python train.py --num_hidden_layers=12 --hidden_size=256 --n_experts=16 --experts_per_token=1 --d_expert=352 --d_shared_expert=0 --hidden_act="swiglu" --moe_layers=[1, 2, 3, 4, 5, 6, 7, 8, 9, 10, 11] --router_score="softmax" --normalize_top_k=false --routed_scale=1.0 --balance_loss=0.00253 --balance_bias=false --router_z_loss=0.001 --init_std_router=0.00979 --lr_router=0.00221 --vocab_size=4096 --norm="rmsnorm" --norm_eps=1e-06 --tie_word_embeddings=true --optimizer="muon_variant" --learning_rate=0.00727 --beta1=0.95 --batch_tokens=65536 --max_seq_len=512 --train_tokens=647300000 --max_steps=9878 --dataset="wikipedia_en"
Below are experts of layer 9 (counted from 0) of a mixture-of-experts language model. Rows are named router (the router's row for the expert), gate (a neuron's input weights, with its number), up (a neuron's input weights, with its number) and show model dimensions 0-255. Each number is 500 + 40 x the weight over its row's rms, rounded and kept within 0 to 999. Numbers have three digits each.
After each expert's rows: "comes after" lists some tokens at least twice as common just before its tokens as in all text. This comes from a sample of Wikipedia text that the model never trained on. Tokens count by the router's weight.

# expert 14
router:547388467500406438587483428653443453503525518493513511527539506470494468491539517568577556503542539487472533525457528505507534506527496461513531458531509447551472492468499518530474473438466523455554512516510458484534531499537574607507450476550444508462534422559515518571530504517465495546528511539540591495504471530454506529519566491538549520462451499472498517569500469473449490482498464466479456473510564483481511550548456551447435460562472472442481480494468518484472517457510564572465486521547510515495501439499498570476560549497512468473449532473502502474503426547498555417435547527494430510490472554544512445503529526492570533595491510491534534489500516522465520502500488396518496454517520504449550534522518460519513516539501497488513582513503490485441511547513403
gate2:550514505446483423470515485551554504533543497569459420523540490525550520493449562558498473494477513506467558500525498506545488488493546482502439530528530559445503503501505539552452539591476533541504591461545536529531462476571505511449533484475515498542482447569468494473484435514533514519536474489479459496512480480525504456523506452514438494390461472488465507504501544491554535520530507467487436517508485471505521474479534506549519501455549515461482500496451481478504520525469456459563530479572510496566497436373474467517534421571469535514577542486508502428515440485564556500529481481491448497415562488523477405489471412478484396532539594483540530535528493544438527527547479482419518540522451446515474481542516519531555489517390479475541508541480522455464553404469517
up2:569458475531539470547400480518466532540528476475534489480462506498488568610419447441514434567505452487490549476605561529508483483478476532520453472480474460491481507522448452470516554436480462536521480452434504502589523555492504478533522514458503481507526476411513557501534455438536523467513548556528475495488426572504517553526502530430445529488490556523533504486505461524492508461581466506546392542516532494534520528542497444530512508509506486422533522442411577391432492467538527467529531478514557470537536524497500569508454478521488581485483470480509523508514490519536533457445546441533518509531521484541474541490483528447590515461497530524524485518500565489441458458506511426509509446557532434498521455397507524522450508543484534510464529503509496497417556512507474
gate3:456523491395479475453528516518448447493483462519508529470490537480482475537529450472493412480541517517513479525472538476495484551502487503451484442482446543457523458492483440567420549549572467451506476412511504495443455465521459480440484449519398467495476501536489433465465456443536467462415551462469451428572428501501551551479422529537472461516515489503470564417495470507554526542578477460521512497582527502488501546509507453507540476447500468579540515506452573494499439584479518543563503493480482547501477430454490513472550520533402405499474536478515467511508496486497500494558545464471541544524489462490466450520465489558433462517500498563528546452506491520513480538444559530504515599493455485509508547498407543492539486456467445531475487530525534444491527439515549
up3:458500528489565537557495476459436522497534459515493605565495534499467543517441504433460534478481464556512436412555524446513543517471461528449507576496592428498491551542496531513508563503502473513523536550430481539457447559527523503554475510505537507460480500506606497455507479507496515447548491437524451459448489489467530516572579513468487454501491515479522516436488540466496514566438487520444472440449522515482509555518483447497554513506525450449499510441519483538505474495495549518472528503401466531430508570559522528506453424445487447486502463462446387527485487518477490508458468495468520495454564511575475485516432531527476513506569502562558375465561441516492468473509506513509518437534506497521574529535563528441492494543484453516486551537505564498515529497428484
gate4:479470481484427486511572454463522435457466425492482536488569519444495484503434487485558399520465486466490505531487522396480475550502493483535515526453523532574488485510513497503466469450476533501532485489541509543498433571475491493491569483521491534424491489510570538519502413517489552520443579493566515473571532513467534494483516462496516607460465502437476420530505453537497563456496484540508436491586466487462499457448576491406515541452494458484539508539561511491536474526549516462529472522511501529456542465421451512497527409529545463527516565507476513453465473508513492542443521575484515545580501423557486490465458440444499471516548437515465522529489421511528423445493475543538547465494463431524520484416514456504449510518538558537562524515443509502534486541512508
up4:403496494508459451453477459535560501483590497574460419514395459498496530505541551533493443505468491529383468440490486611512456484425512463435451458454567499485514534535541463451470531537507492525519505533482506486548490526428453458510504532525475497504499492516508461484475535486453463466393477528540486469568515610550570543507458520580486523591479492520505503465548456515519507532561464483500482514503532512489473584485497489559501470488454545503534529557470423497453547514464511479518520478551474529502496496545532481449519560428514572480480426476545480469533533542552536433578556461552527463454554505481480474522450537546503408451451546492464487466470523494495527475478562504490471484456552576516481543527469539464539525517500494521571503495539512500531482547474551
comes after: " of", " in", " to", ".", " with", " for"

# expert 1
router:462506499638495488537542499551461361504493520485489494511493475530533436545500474547572577479498560520511549595476601503454508530553506496492534483545553410530516473467478590449483489472517523464533475477550518536549539472497519551484466460534472478453572521548587477533528447479443509510640495489465505495462498481505474510537506529548533424519493451472531497571506441413458477500489556423429430509491509475457526491487479542552490500538446491494456510510507508469501479482570550569486486525499429542496530423530510530530513434448525532551498495483497466521530446500426502486464523504506487569465585533515506448527504469501538465537555477520492527507491525515468513476449545469481562504526505538436519523533534544492482469548502471523523588480410458518524505462475465
gate1:536509468542497480485463578558449540523502481493534478530506566482465496474543476495544597539596470533513551465470497505482457449545485549562493551492489474600484502564534509493473554444464434505427525482537521534461465485546540504539444579569575464530504488554462507460477444470520476549521427493427503531526529448476529457594466493576424415455470461470486499501513466478474533479462465452504505590574544499561541469512448438516444424504511522526578479524471494502461499497479541534524533520540459514520577491491484538529541496509505461513498462536431495554452528569460474511583566438508511490515462563428506538470442471491542544517496510572503516473517520533457503493432539586546531499486567554546478496513528489490484494496429544499511428501488442478506439474488496
up1:493495467481480516457475501553496528540563479532451526565571541435460415514502534481465536505518476477477525444558468560556430536480479511463575479488449501506538472490536534517475440512439373477453420486512517522462527469520494537528524516499471473540507519562491456439485450470550484537476536496531546510497459464520571531496531530518455432525465449614436543488500412474405544504516477567414523527512561571561579531486524461458464550574495504523526501555534482464504535489504539508553510514447504477479537400510506554473481474477521484464543550482491548537454505573542458499499520542471509533561545516482445515496482463494461559561508497480448485453526444539535485571453464510493534481485504548536432422424424490470490477466441519478531510469479505533557537507460556
gate2:528418488467550477500468436520476451460481553543551525522472521492486419478516520509490536457532467452501573536543505474440417470527498447474473494539497533536523467514434487512545436574491521512507457518509578436474521504476498456525519476481440512427521557560471506478455542493495463562553493522505513508542522503426510532469558572561566481508533535586482547583521445593520428473527523435558513470534506524506505498500554579484515500509531460452484516470586591406510458473434452522464495546437538531547553498550448528490479567490476490528571512522522485480485492515495469571570547478563509473501513499529511509544451482522526523583498522503515510455448574485453526439533467388509506515499453541525451489514541501497556417509484486596531470532487491446478487445508502
up2:508510441523465483466511564516471561557501425435494500432523516523432526518434479497532456468561458489480486484512422486509438513524506508542476568549508432501542574487467500461495461485567516479415496500558456509527509563501551526535508512535517513559475479511513529496511583533494511493496432507475478386504441493518532444441479475500584507515535459558443463514504520431498531495596485485475513523453547461499486463471504432521516488533483584467451540515439461558555492481550548443534463545488486410511544419423475522496548507523568513489475453544491537470496460510553479499492507527480506518515514520500492463451457442592477506417586494458500493453499491535507510499526583487493486478499578412433524479570428431528473563500486497563430459509477519457475519560506564
gate3:519447506518530529544517534543510484565470463509562477516457430528441492486491519562533523475527535556503472436500497573488449534471529555495513566533441493463541486533509495530508530556473444485530512479519572491542512516478522416466499481510430513401501442536480500517510512495454507574542594498565505494575477550532535427496536550495611434448503521440547472551441353467557510441476421537533463518477488534563501524443501559478504533440508528467572529516494521444488483469513484497540538464536508475513538502440451524557569464507492557501542459553495541554496457474472407483465539566514517513557533462519492462449425490523433488520510467519483535502501442468512464487519582530486526538477493485491425525525480530542494479479521556486473441488486472511442512483515610
up3:521485484496510478521483579504524522541515517573518463471483506512451511594468458525503499529516490434401506518493530458481501556515511517489512508524470482502519488583523481495509519513526461431507424471459423464503565460486540427428503506395472534530501532497427542599527461535463572522568521590531539490525506505455495534493557541564565494534526497562488462520494466545533513472522548538489466524539508464499622454475509478513551468533489510517521435472518553460478439468442495511477546441561455503520530561492492541445518541523536441492508582530478594567481526474535523545520499557506542578512501511510474406467457507460551409441506554509477509554496540455543533516552488463476508487484522503515448488548586460442506516494558537591532525537515448538546487473540544
comes after: " the", " a", " of", " and", "==", "'s"

# expert 15
router:502476580616429483573501494598458423539482471486545522538475486554544436505511494573566617510501560409425502500489507526514531523481524495503638469522481377462544565464558500482531513452454531459527486486473482471475488442528561509499471480527542465413551461550454473483469472477530434492583507468434572495511452514480514537499464474552508436496469448510491477540504461525464492498514565476426460490515518568449480494528491562452418488521448468454510460485458544526517492558541504496504547513564481449502481470477456533484554501504563537535516508486522502515562531489510513481461506534525499561485504557469411509498494556490514463532436551550450509489505477471470484506498512502541453491575532493457482561513492525492521503539536521461512550501470527534475475541491418
gate4:506479482467423479473479430492471376499476534577456481498525528557534543521463451480472453471497516489518535517483493468555444530487493524527503491449483629519531491511532555464495551546500553456488524527501564448470523482557445542534571572495579514485502509569424433573478560570492511465507513522506524497465489461561525415462516484476481467426533445446507522461519530541504491524473489458532519540494420476478509523427544534454468485418507563559485533446478516527510538561492497501521447514453414608475474531527533441543524578436467495439461432497534543500485540559536495526518509534502571523516506476461536518477579493444493499433453479467515498434561380520534550527465480524460496494512475547506502512536476464486521473524466573522532469531501517485560502506508489
up4:560526452534455486529504501420482523412524445513523564462498473537603460533508491476415528489495579487510503460569535543513521492489498537535456587488537597614481499570526469456492481561525451499464523540486517456489522468510439481538400526480531495518500571495511524455529556497397488513445483504559512567515460504442550476468556504529506502496466425512581456483546500561483501454520430530477534543479524509532509480495500447517528556540497473598503514464526383517528483514498486488514507566504564519507533494563549534491517540577497508449548463482552503492511502505490525464525471438541511544441483513513461463539516468506487538515571524495491494462589506470554514521433496487432539580486520495583549516472460484544540515502526498558494545499553488600540531529530509
gate5:477502587471502527478528533531487498516449463529503516484468547479490501539496459404579550413421564465544551553443558484592515430588472425472516525487573530551478496489468474511476517544485540493534501520445489525480504479425502524495455484495525566524559547528483532484507567555505518491530557534485513473524468487561576429484546504436549423476488491474512461546518468463523461537489499566499578486501568549456522527521443462470473481518479517472501478531457573478441541582451506525527539431522559494500476493529516485464442453496589430543547458469484518475520500477510535480468473550446492560433530491513514536496486388462486439556486550499537517526499548579522439485548540476497510545604532491540472486456451552466491492478542524544497538561445522513487520513487447
up5:496509507544485502425481528529496548439518540548440430508495499549447544535459469445546525448490473475572489540448469444505533540586545430423480547492504477478490469579549488543482554453501571483528583450456461560476530549472512458566481470547598453541456464520532496477502515578497478469518534504529495530523515527483577515460600503496518511543471549508483486460554552548506582487478528524547513483485501539508571512491449511511549484476426528489514487581470495497484498514495484523467517501461590471510498505554508479549551500597531512513498444518452548462529486462515503492501508481481483533473598433572536538550574447454486463520445495527569518548442555552530485471519545511417493517592512523574487518467501456546458527456578567503499525505544497506487564548475515
gate6:528511487552529462567430515555519506555449447557415437408522470561435474530469492533518416509571403511458419558469513525544497564598496508486548499541540521543503557366507503484480458529444501508468565537525527522516472561553573479509491564502512491522414480498525518513517468419500541544462528503533450545479532464483452434479436508472528485529518470593504461503472458477491472512440490471555474511486443533513575531443482527548482548524492483464497510490433460491442490544456481556518456463506514434556484558465432597550483511456516461517496514528518481486510461565475490556523519435482564501494471465493487508457525506523503520476468534486449535550591504523504552512481489503525535522523475526461428486429466551499490570442486548518501547474481454513507497529521511
up6:495476436435466503403558454468515518437529567480558479595471554461569509493475491545450549505403582509513469479554484516511533424446464514468430517479480471491429529587514524481500566461591391508527411480496512480491517472443398514490504456511454517487529518495463538479455569499505520494534467503509518482516524488562525540554532502498409493437450531437488544472511560480491522471573442509450497486454529457493446457533546468453491454512524555516463508499548560508594470465546505488494503519556476526491504425524542513433527461549516522492485499492483550473484538473480456482440541552523480469520508554502484488532520462471507494522519428488482491423467507446489514479474482536398451493491505526508535513569541459483522486505564465542432423520562576489517539511528494
comes after: " |\n", "\n", ")", "0", ")\n", "1"

# expert 2
router:468456523572415442589472442538431448503493434520496508518495480520548491507546489459600599405526571467495497483529523523511485597465499513515621434532453341501513525480504522497518437526465462521534532484484494504473539486482476505544403495510539479429528489514509481492528444470486458485560554521469509502447504530499541451483441449535546483453498499462540432585454488503459521533504532509487473519563491474513488582545506522452431505561459496407468471468486554545498480434509511529518469574500450448492515505498463474493594496522496469532457549517531442466520481503447541509509484461495477539509541469472516489511528500469514569534475550519538550482487503503444554539504550484581520483553506471467483577499494542598491564510537489526466477510463491509504506482550503
gate4:496450487576467456462493494500401474559451530423558615486445546477478478494446591520510531490457539580472486483529514473493526501575510476523516477519523467478522533459504520452447468461537452557521510524463517573509479542488491442490529507492481532501449465487468530498571525466502448568489503492526521555532487542429503483496511424531582557559464471525497528531500546524476506498583466560497491427518478509490587491535399547444483550489512499475521488543477499520480506464461453514451479542551562469558491483444489557586483490523486492442528484498521540527486486425520535530479435471438524568438485481475540500458536521584558562459509456511553484474417446476445481525529436490483565493487518504492471519475413553577447496514536407455487455510440527470534532458526521
up4:503488462474482459492468563455442525498503576403529526499519475589443503528433523525539564443535456565411531478521482539432501440513517513506554489531533517454514517469478509495452473490490486465537418528524452532575508506591512515450465529480406537527541458497504428483618498467485480463512502466521478563514507452492504540453449450490507464493459485568505422556439526539472477520488519509487505559568495456441486510537429445479516456521526507469517532456551556526393445480475454476555501502506535511526544441520470564512499498503507440516528491460509534453535485488529512504551517501498463479476530531455501536532471543567510466477503525542506500502492453507396472514436428503540486486594424516480448476513494578452518529577493461558528464496468523374471449482484502
gate5:420473534507564540475399548552499463543457470516484506585512517487483523439501468539464516499557479537470460422574517528519539477565479451491548466477475499490525414448439489446496518565479523428479531498437534431497517486444515536526455502593479522434482518433501512497587494520457517500548520472487530350505492404494441450554471543486532505555534490557510499509519506501473468528504538513501533541473508517414514455563393528482544518490481501519505506491541447505532456534532446473495527495460533460514485460496525524530580559578467497464524492458540438398515494613453499560549518485594507503566455562457508486514514485524467523491491434537535519551512524476484461499465537483565441525499440522488505487491529476481529523489550437486493523507515542476535532517538499
up5:554508480515488540487517483550516536457523550477521446494414488518553501495510431554508485421509522485500565533531523443546519511523455394492423499489520461453504533480500507534487481475567486524446493544448520556492451480516428501438503477447455524538512540495458493455512540482453518530453483504487449603477518524535506498514431473498475479520445515474515436491520514540577437509418446467427451512523460495541484482453479524469506483453474500461478537575453524484441504480466484484521519532514444598471516554411457537459515461491464506487499538512433490572480411466487415492495488525429491538468534444485527422458463508500560509516474444579475483390481474494520520541483469481547526506504521568478485538510455575437487480610535505502521473482559363517489509556457479
gate6:532451553446467432498472490517501450526537518510460498581564475498502530513468517449571486500476523447530495555442466435510497622447501547457538418443526472489558539476517461539490542539519495556534542492525486506511530472502577500472554518474432471515459538470501463523500487423528487540451526485481515480552533597510498538522501531555469523488516463577495482555472487565616462500486512491550425545523547458472487508527535506483529510491504416466529473534409566487465526507532496439514564542486541545527480478394480486589474513440495475469590534524548557451534511531523508518481465587396512474451485477526538454524464424490515520530553515531499488482497547448500503443527482509472529581536429521578496502527497526505535432498521480532514485532542527549528544429539499
up6:467450477466501536488530383544453485550550513398456462506470522487499530568456509546475517525497460541408492473468452484509528500449535433510439484412492465505515522554487423481569491529514453508595511475482557563499483536555527558435508500489498524550549586451513468526461501475539571456455496507559557534486480612572466466492447493517521517476511497530495454435511535511439591561520471499441432494532513476465506506450477494445443450454522471484482504537488491515445464495499511529458450463468496555550586515470520517567438468466525451522521547570521517581485507444492450473550547410484523540461470558507460488490494485497505478479506528480476495487584517479473491443456517521465478465525534551508451524487486493480529492546512519421506553505459470493465418465424438
comes after: " ", "\n", "%", ".", "0", ")\n"

# expert 12
router:467405565525404444565450427579353469520548517527523475531480434555541525573536501529504506460513582480515504559504556534475502468565484538458502433516447420575541519464505593525509533460481512464536429497545491527485529480542562553535497446575517533469522464547499451583530449480489523518493507464509513485522443553545484487500495491572558470505472477508516518445485463509515477496537562448488401570507495523500494470497453513473433477502519499461463424461470532507509523454555478535479585531510496489482574460532502526458495482534460517521485532468556439449519450536465538517514544496549422497507530497546459474465517497521481501520504554478491562491509470487463524506496497452508465511523454568507498561481564506507508491568482511550490514561507505495494598558594515
gate3:535456531556403439436546486478556512542432563480534484514508509566443484514509496568565464530511466555475489493504513513461558517513515478477576512568585549466446533472496510485477461484550464520498517454464485510506546472480474554523533467605461485519408467480575459492499535483472468481538554502595511479550534406473484484461480508441515451462491479523482520469497482548521480498489564463490465493493480525493468468503532493464564540474526467581478522535539487458463615514527522533444537540473448496458470526496526519526489496476444541512440496508438573491481486499481521542471429512549534470450491555474510540509535457456516541428431505494538466435513502552474492469477620551470539482442553435592512501466475539524506530515501533430430458521531517509520462431396541
up3:604485430575523483472564484539484599440513509530470493551525437465566564448505473450519484542525519510509584436488426470499502488499554495514474460548416409416528550402501525504557487464511446497489558481485498486429507513532499541477462520525516460495529525459502460595470527556484457506559473530442502531535531502494501558558495560491557503480513487440474474485472516559452495550507445456536509438485444526504567506495571482545450520493494546440517437517515502455471486420533535473537470472486473488481471527466533494444493457496522449497481423525515462527447560493494465429503526504480483570454486538508541502533478442479444449483523558548433536547506399424549519484454426463492484426497498540501501502515484454497535449542517481501561573441547516523485475503533485
gate4:565417485489476426505511528603577517547479545499472480555399516533418445518510540481527511507518566503410558491526480506532515492536463437493540504439507537432476427484528460526568505533437436503503521517434489513515475554555497526463572536556553492606521442501453520420484517514551505541482506466460528478499485483493523530508499490531430505524487513545454500543464505555554501508529520461511521494494514458444438629537532510501475509485530450475558498406481553454489507459485539488479504529525489502556449591511472558488530463505478482530548451477495461475451535466495483464480551511548452502454437541425463439597531505479460591535476431493508530514415515525546527469507508475524504418474469471456501453541553523513456473538519498461472459540490450533509488553489506
up4:487550504539504521473492483472405419486513528479494480483520440511519495455397515543508539560545482525571470436449520452521535532441498495492509515515497511545483591500493574489420451430551586496560451460559497493502496493459516468483486453498407464446507564538495492540476524516501490490494438521495491490499505540491459497436533561478584525498529510459507501491539577444441521502477507576546490525468537509494533449484560509535464510521505530519457495632452456477507504575574446531495425452474475473490472448462504408502498496486500572525432542479511553491531515487454482510526440529516559486542495575494471512402536524516561429451519578436470438503544500488474521527582448502485481572536477507522491594501449455441502532498543512538518544477552514501492470480446483
gate5:455564471503524500426550498535502445519470480486495483446524506480596488523527455493525557477498457438440486509477559424433504471524533468521459499486370514413479571451519442496495524484543503535470487506536519469492503500529531444519523525560488509431510506432527481468456483463476475550562485471575484453491509572480476430507514489462561530484504447516484456512478492492517451494506532432484515458507515496581511577445504519529509537456556465529519538473481545469470514450515526428505515507427445492515551485561533439533516450469527498459468582533416515503522518488539520550479501415576523486519513461444566482497447570457533463469499471475589599426552634535524473447484524492481529467481543538453411483542490486492516486480452492485484467530512450506550514418477482
up5:495530418533435490462570480431577420547469499537482437529568559473540523442526518487527497487452442504467494439451533475532531533521537521508482489582425518458488488436505469484490476528488468496483524564556506463528566480489532426542498504530413489467470528554522525467482524475533441530440475498563431480505425542468524473527538468455513469486473431496512514446559487461519467511514460465453457514528545481528567487468501469558570540528593503526510460518488536505508593536526572473495487573447411474523557495514510481451443455541490473538448537500438525501519516436482516499521481427555526473409562504530438499496471458571546470467516477550487493488472589416472480520486428478497505454459461482429536475511462462501529485555448506512472446449472555552541512444483484
comes after: "19", "20", "18", " New", " United", "b"

# expert 6
router:564479566606343497519554495543461400540505507462508469514471470513499521491490534528559571523501528444501505604531514483562548454503446478502633454489470317509527426462534514490494447461462487512529445483494456533433498566492541556525427475526475541452556536468504460508498503481530467534548535491496570493505511532491564454493467534509512484521440439475519496526502504452508492460542633457474468491501497540474530446505486496495469495500527499465482461462520530539484468461505521500483560524478522421482475498559453491519503478516494531507516469482546501516505482507490444502442558511459508603565516506503501494501549556516547452529496483474509504478474492504512508488536487478473558494491395516460522507558525511509501489473531561451469518498480467519444562508497410
gate3:550495553516501474478490520495436549421485425470439541423512475451527516498521439476448507513463431470440467507554565468443517488514501494516525545452556414483538528501460455492561505479484542553555538490561494520538412479416539528540473489493516490457550430522520448489473474511405530516501518515493565445489496475459427475480471486446461487534434481515496511548448461475504448563459576428473506598503488556458486485550495488502499484519449558509437544459492526426502433467472443537499505384478546537459410436499458461521485527561468533491430524530546506501456529480535572568540522552561511511574487527539537522481470477500548466467514543465521513440522439527498523492545494500558498514497486540488535519480514541498491511548479584534407536452465527478501452532495470
up3:547469492432522486499478465442553495559508589566487510547529597447507540513450530520489512452473518479487516500511443461489553487477490504468470447517484532508468558529483508532467517493485397500465500491507474494564531472568446428524515524514485532478515487502423523490538514486615468457492531534497493480496463507567538507506507514533501594512506533508542431494492523505444528495526451546470453415468509464555530560497507570555453526421544468418537479499468527561553596500495486484540460511529544466528475529498481476473453444508452445566599519481554553504455490523497507420492513459437448453486510450459434473483473521417471525491493477516470482516528513490509500527463425488484512547434469489468512547540440475494578505566492367524510470597521445500544538571490547
gate4:460486497491451522461490521490383492500498599505524494490490620439487526485515424435474469491533531503550473517473519537480434483557485438565486565457450492577479599596491543532516582514510506491515535437398426538464479461488564495537513565465508530448463574491504511567530440572474530514446472439524486478535545524478530436529549467484475468485532504569488542434545510504511526478470488496486539584492498468424514503499451553540461513541521529434534534478504545468482473488504557508524546443464534527555480554515529478428516529495477483473566451496513519508515504483468466424547486518543457526479528496454418486412521560561487466484506497501521516466454479485548469501547495534531489512539508557436445564543547424517458469497470541491545491458556492546491452472510490
up4:385429437497548577541491528457544489498505495544500575455547476497453565471412473482472487455510533554514473459521525522495510483472449470483505545589489551447495538435515503471459479551484450479492468494503507478482574522607495453543477591474545525535513443526566553559549483501487560529488455536488491459472487473536472456485521474522483537449526549523527477468548493484433544449463537580525494505530526486490487490477503508466481496510509544471567515479360559545535520504528475471574492513617464520560465536459513504555548450540506459474525490477504501492469456472432424544522429535441481460418446508511445558478524524415521501545511504417477553519518463538459514468512511438473525520522452439491472519541475500555534476440503479542472520505510453508482543494579500
gate5:503497570491472528504520466491450500524422553473462514540467505515551519497512501556519471452497515508488536534468530461557494515581483462479510466484452509412496558479507543504497488521489487400523513482469543419547454478525524550544531519475422593447484509588612489588499497539494458429539519523557536531565490475569491485523512547444556550475531490509491536384483469538501525512528478498497504487576469544409572442471510468474516474523471477493452450526506459516476502481503439527520558574477511488468485523516543575589550488539421538487524436495432523492415493491571521509471524531418475562514481456435474546448465492483506583456486441516447414489484477517493468439502510493480541515556456551542532541462497545511521486487476513521484505518556486609485518496490515
up5:497542516523504455532464455469539498504542479516493510514528545547451484486455543554535531509495533507447538539437455545473453492582577426524438519474492483508450496499543462459494484493511411512492528472512471533507497503447505502496483525471537430490469474512447492462469488471514401462464513537509476498401491502509549393541519440501425468395511532544473524546543528514493524525517472448419552501491480511562431503514496462483487475541499515511534564459456521514503466542435511495484508517456490548516516461558513483487446524465524480458529558432564507464534463477424529534567566463493584452505574497568561497565551506529539590530444529433559508562450421421578504562528516532516478472485550517474484539487482417493548558529546525518548489563502499464473449541572534
comes after: " |", "|", ";", ",", ":", " in"

# expert 11
router:546525511601422479628459458558452440538556508455537506546452529521482519429501488516541589519497505492522499551522538515532516537500497541464643479476474332499525495507544582466526502474511528430492452486483460461499518446531515561460445506548520417433638457505475505454547488436531481462538524445476506522521502521478527531523469494516501455494505458452499510519530539484433507493519580452471475496487509505479444464536508481525420426525456498491443466464434526517529479520530510469504536568435508487474490496470443478516579468528556525516506522486537524496538478464526470481459496464507520497464462561431507452482491506440519469533451578519552529483481531506507590479489465426541487502491496528450562559470515444501506477507512503553518502531494505508500528538524473
gate0:463486496520496451490519478449427477486458516480503446449522518504460496499489498478451562462514443517484434466543488521477463481574465491445497518449475505538503424533547446552476519530468460475551448450502476498568519506511464494496465455545551444502618496539488546510526440429501519478466448442507390507565496547528444565643635465435525521498498488478509539528483511507490499540504534501446555467538494479476548440507485473420518585516483465567551525497492524536503516461501507482516484516556520484417472420583557575507462400538459545511483525448467499532538496528443523533510493456495472503489488494478490486443483546493436487511462509497458456422499445436492458469550503522528549464436533514487468527545542469440552513519518432493468537457476525499500538506446566
up0:469534471519476514519474504496512559480527466464540566483482482505480493547524455491503428569461571498472510551440464485519516552476496537494561477464523476527480507487496564536502480499567506493503533483507489470475519397499485457499437551403474497522458522424473468520516501460591471497509549502424527550507512464424497473444460635584514519578491458487497499537532564485546498484468422487499487517505533520566475529535510553451442527507488538427477501616455437469504496572502499526398460491489431492511516547489526446538569483476526497480520510524519531500479458483532412546520474544485501501517509511552526511528503477476462504600512488466507499550544561511504441470506455461479454520457515481538584441487521585510424519538527626524584430540535509450478480535514510
gate1:521509506504507515521469495457525505496397539524499561394485522481533543573518528534531539509581516526511582513520479576506470464525446491427601529414555507596533516504421549496483485547462499476444556599481470522461529540533528498441443560465474523424529507544455498478415515487463469500513525490523500532539553547484589517497452519519510493452515558539513495531521465494589554491500394408557514529505527513508505511599489565507498417441485448537510500474511506513467524543507445557465474472486535484452495462527452482494528519533511497485516521517464499502515493453556505527529504493515507472550509483479474456445487468511499498451446564455526469556417540517546542442489510511521468500491556453469550463481483582486569523553486416530527516559474483430506549433475517
up1:450497495400510521489511511547461454448519518536456520511520447532493452453563553485490578507456501399548462481392585529455458454501508582427483444523461481553523450509497486536529469543508503468554555476482528488472452459496484403460475473476515477509476451500450523545505485464465401463537411424480508454462482442492554512441512461581493520522549544506452551402535518509520525486497535550487500506539471505493487547486530461453570534500473516532453490539478501530565540496536537512461496475512469541489515448506560540535451465552472491440573463504524500480487447517459430428478505534479461529484518509503482461546476494540466469485553540476425490492486457555506505530483520531509493584446537510557575415460490442465594436455477494564534434509508459510474517497550501
gate2:469516557498563488452409544541470568518566544535589495426488490506487482471537406518549415513571462502548519505483538494561459499449497442515520496511495465542555486484510453576471432455556500506491529445504513525508450459578451528471460513482436507512529492521419521479480565551507501518523495595559534539480498521398467554572484483470497424533516449532470499498598468515501475426502564442562508546543489533539539592444537576506494532508517539512510540501503533510500516538528520574525530487522592449522438526575435516531513493612532536512502513472474519446512521481485485516524543556485529528490520495538428498493521511540516502513534508453486480478521512495458480543544475499503479496520495514559535487540445440474433467528433489594519528465514506538490533419470464
up2:492575506523472533468502471482478508464543533435513460516490523547481494436546427491619403537495513479531500524540456555522525554477495467496383539479486487584531504486506453470470530423487491512435542487463477463501583481551504542507487530492481494550504489452542494465438488606562503462517480547603498561416513510474468497526521512457558551504597507522508446455505481500499526464492552360541450506503513528463529614491567561537487518475530527456515529496532518541456531494527485509470544477475505534501527521544452465532487502516521469450470446523456473443644549461492557500537485497474517511546543494467546493492542476524543591507487490523482486515499531458526475474554488447478525541521503482516490496525458439464495482501497571478547553515522426529539534520507578
comes after: " ", "–", " (", "\\", "°", " +"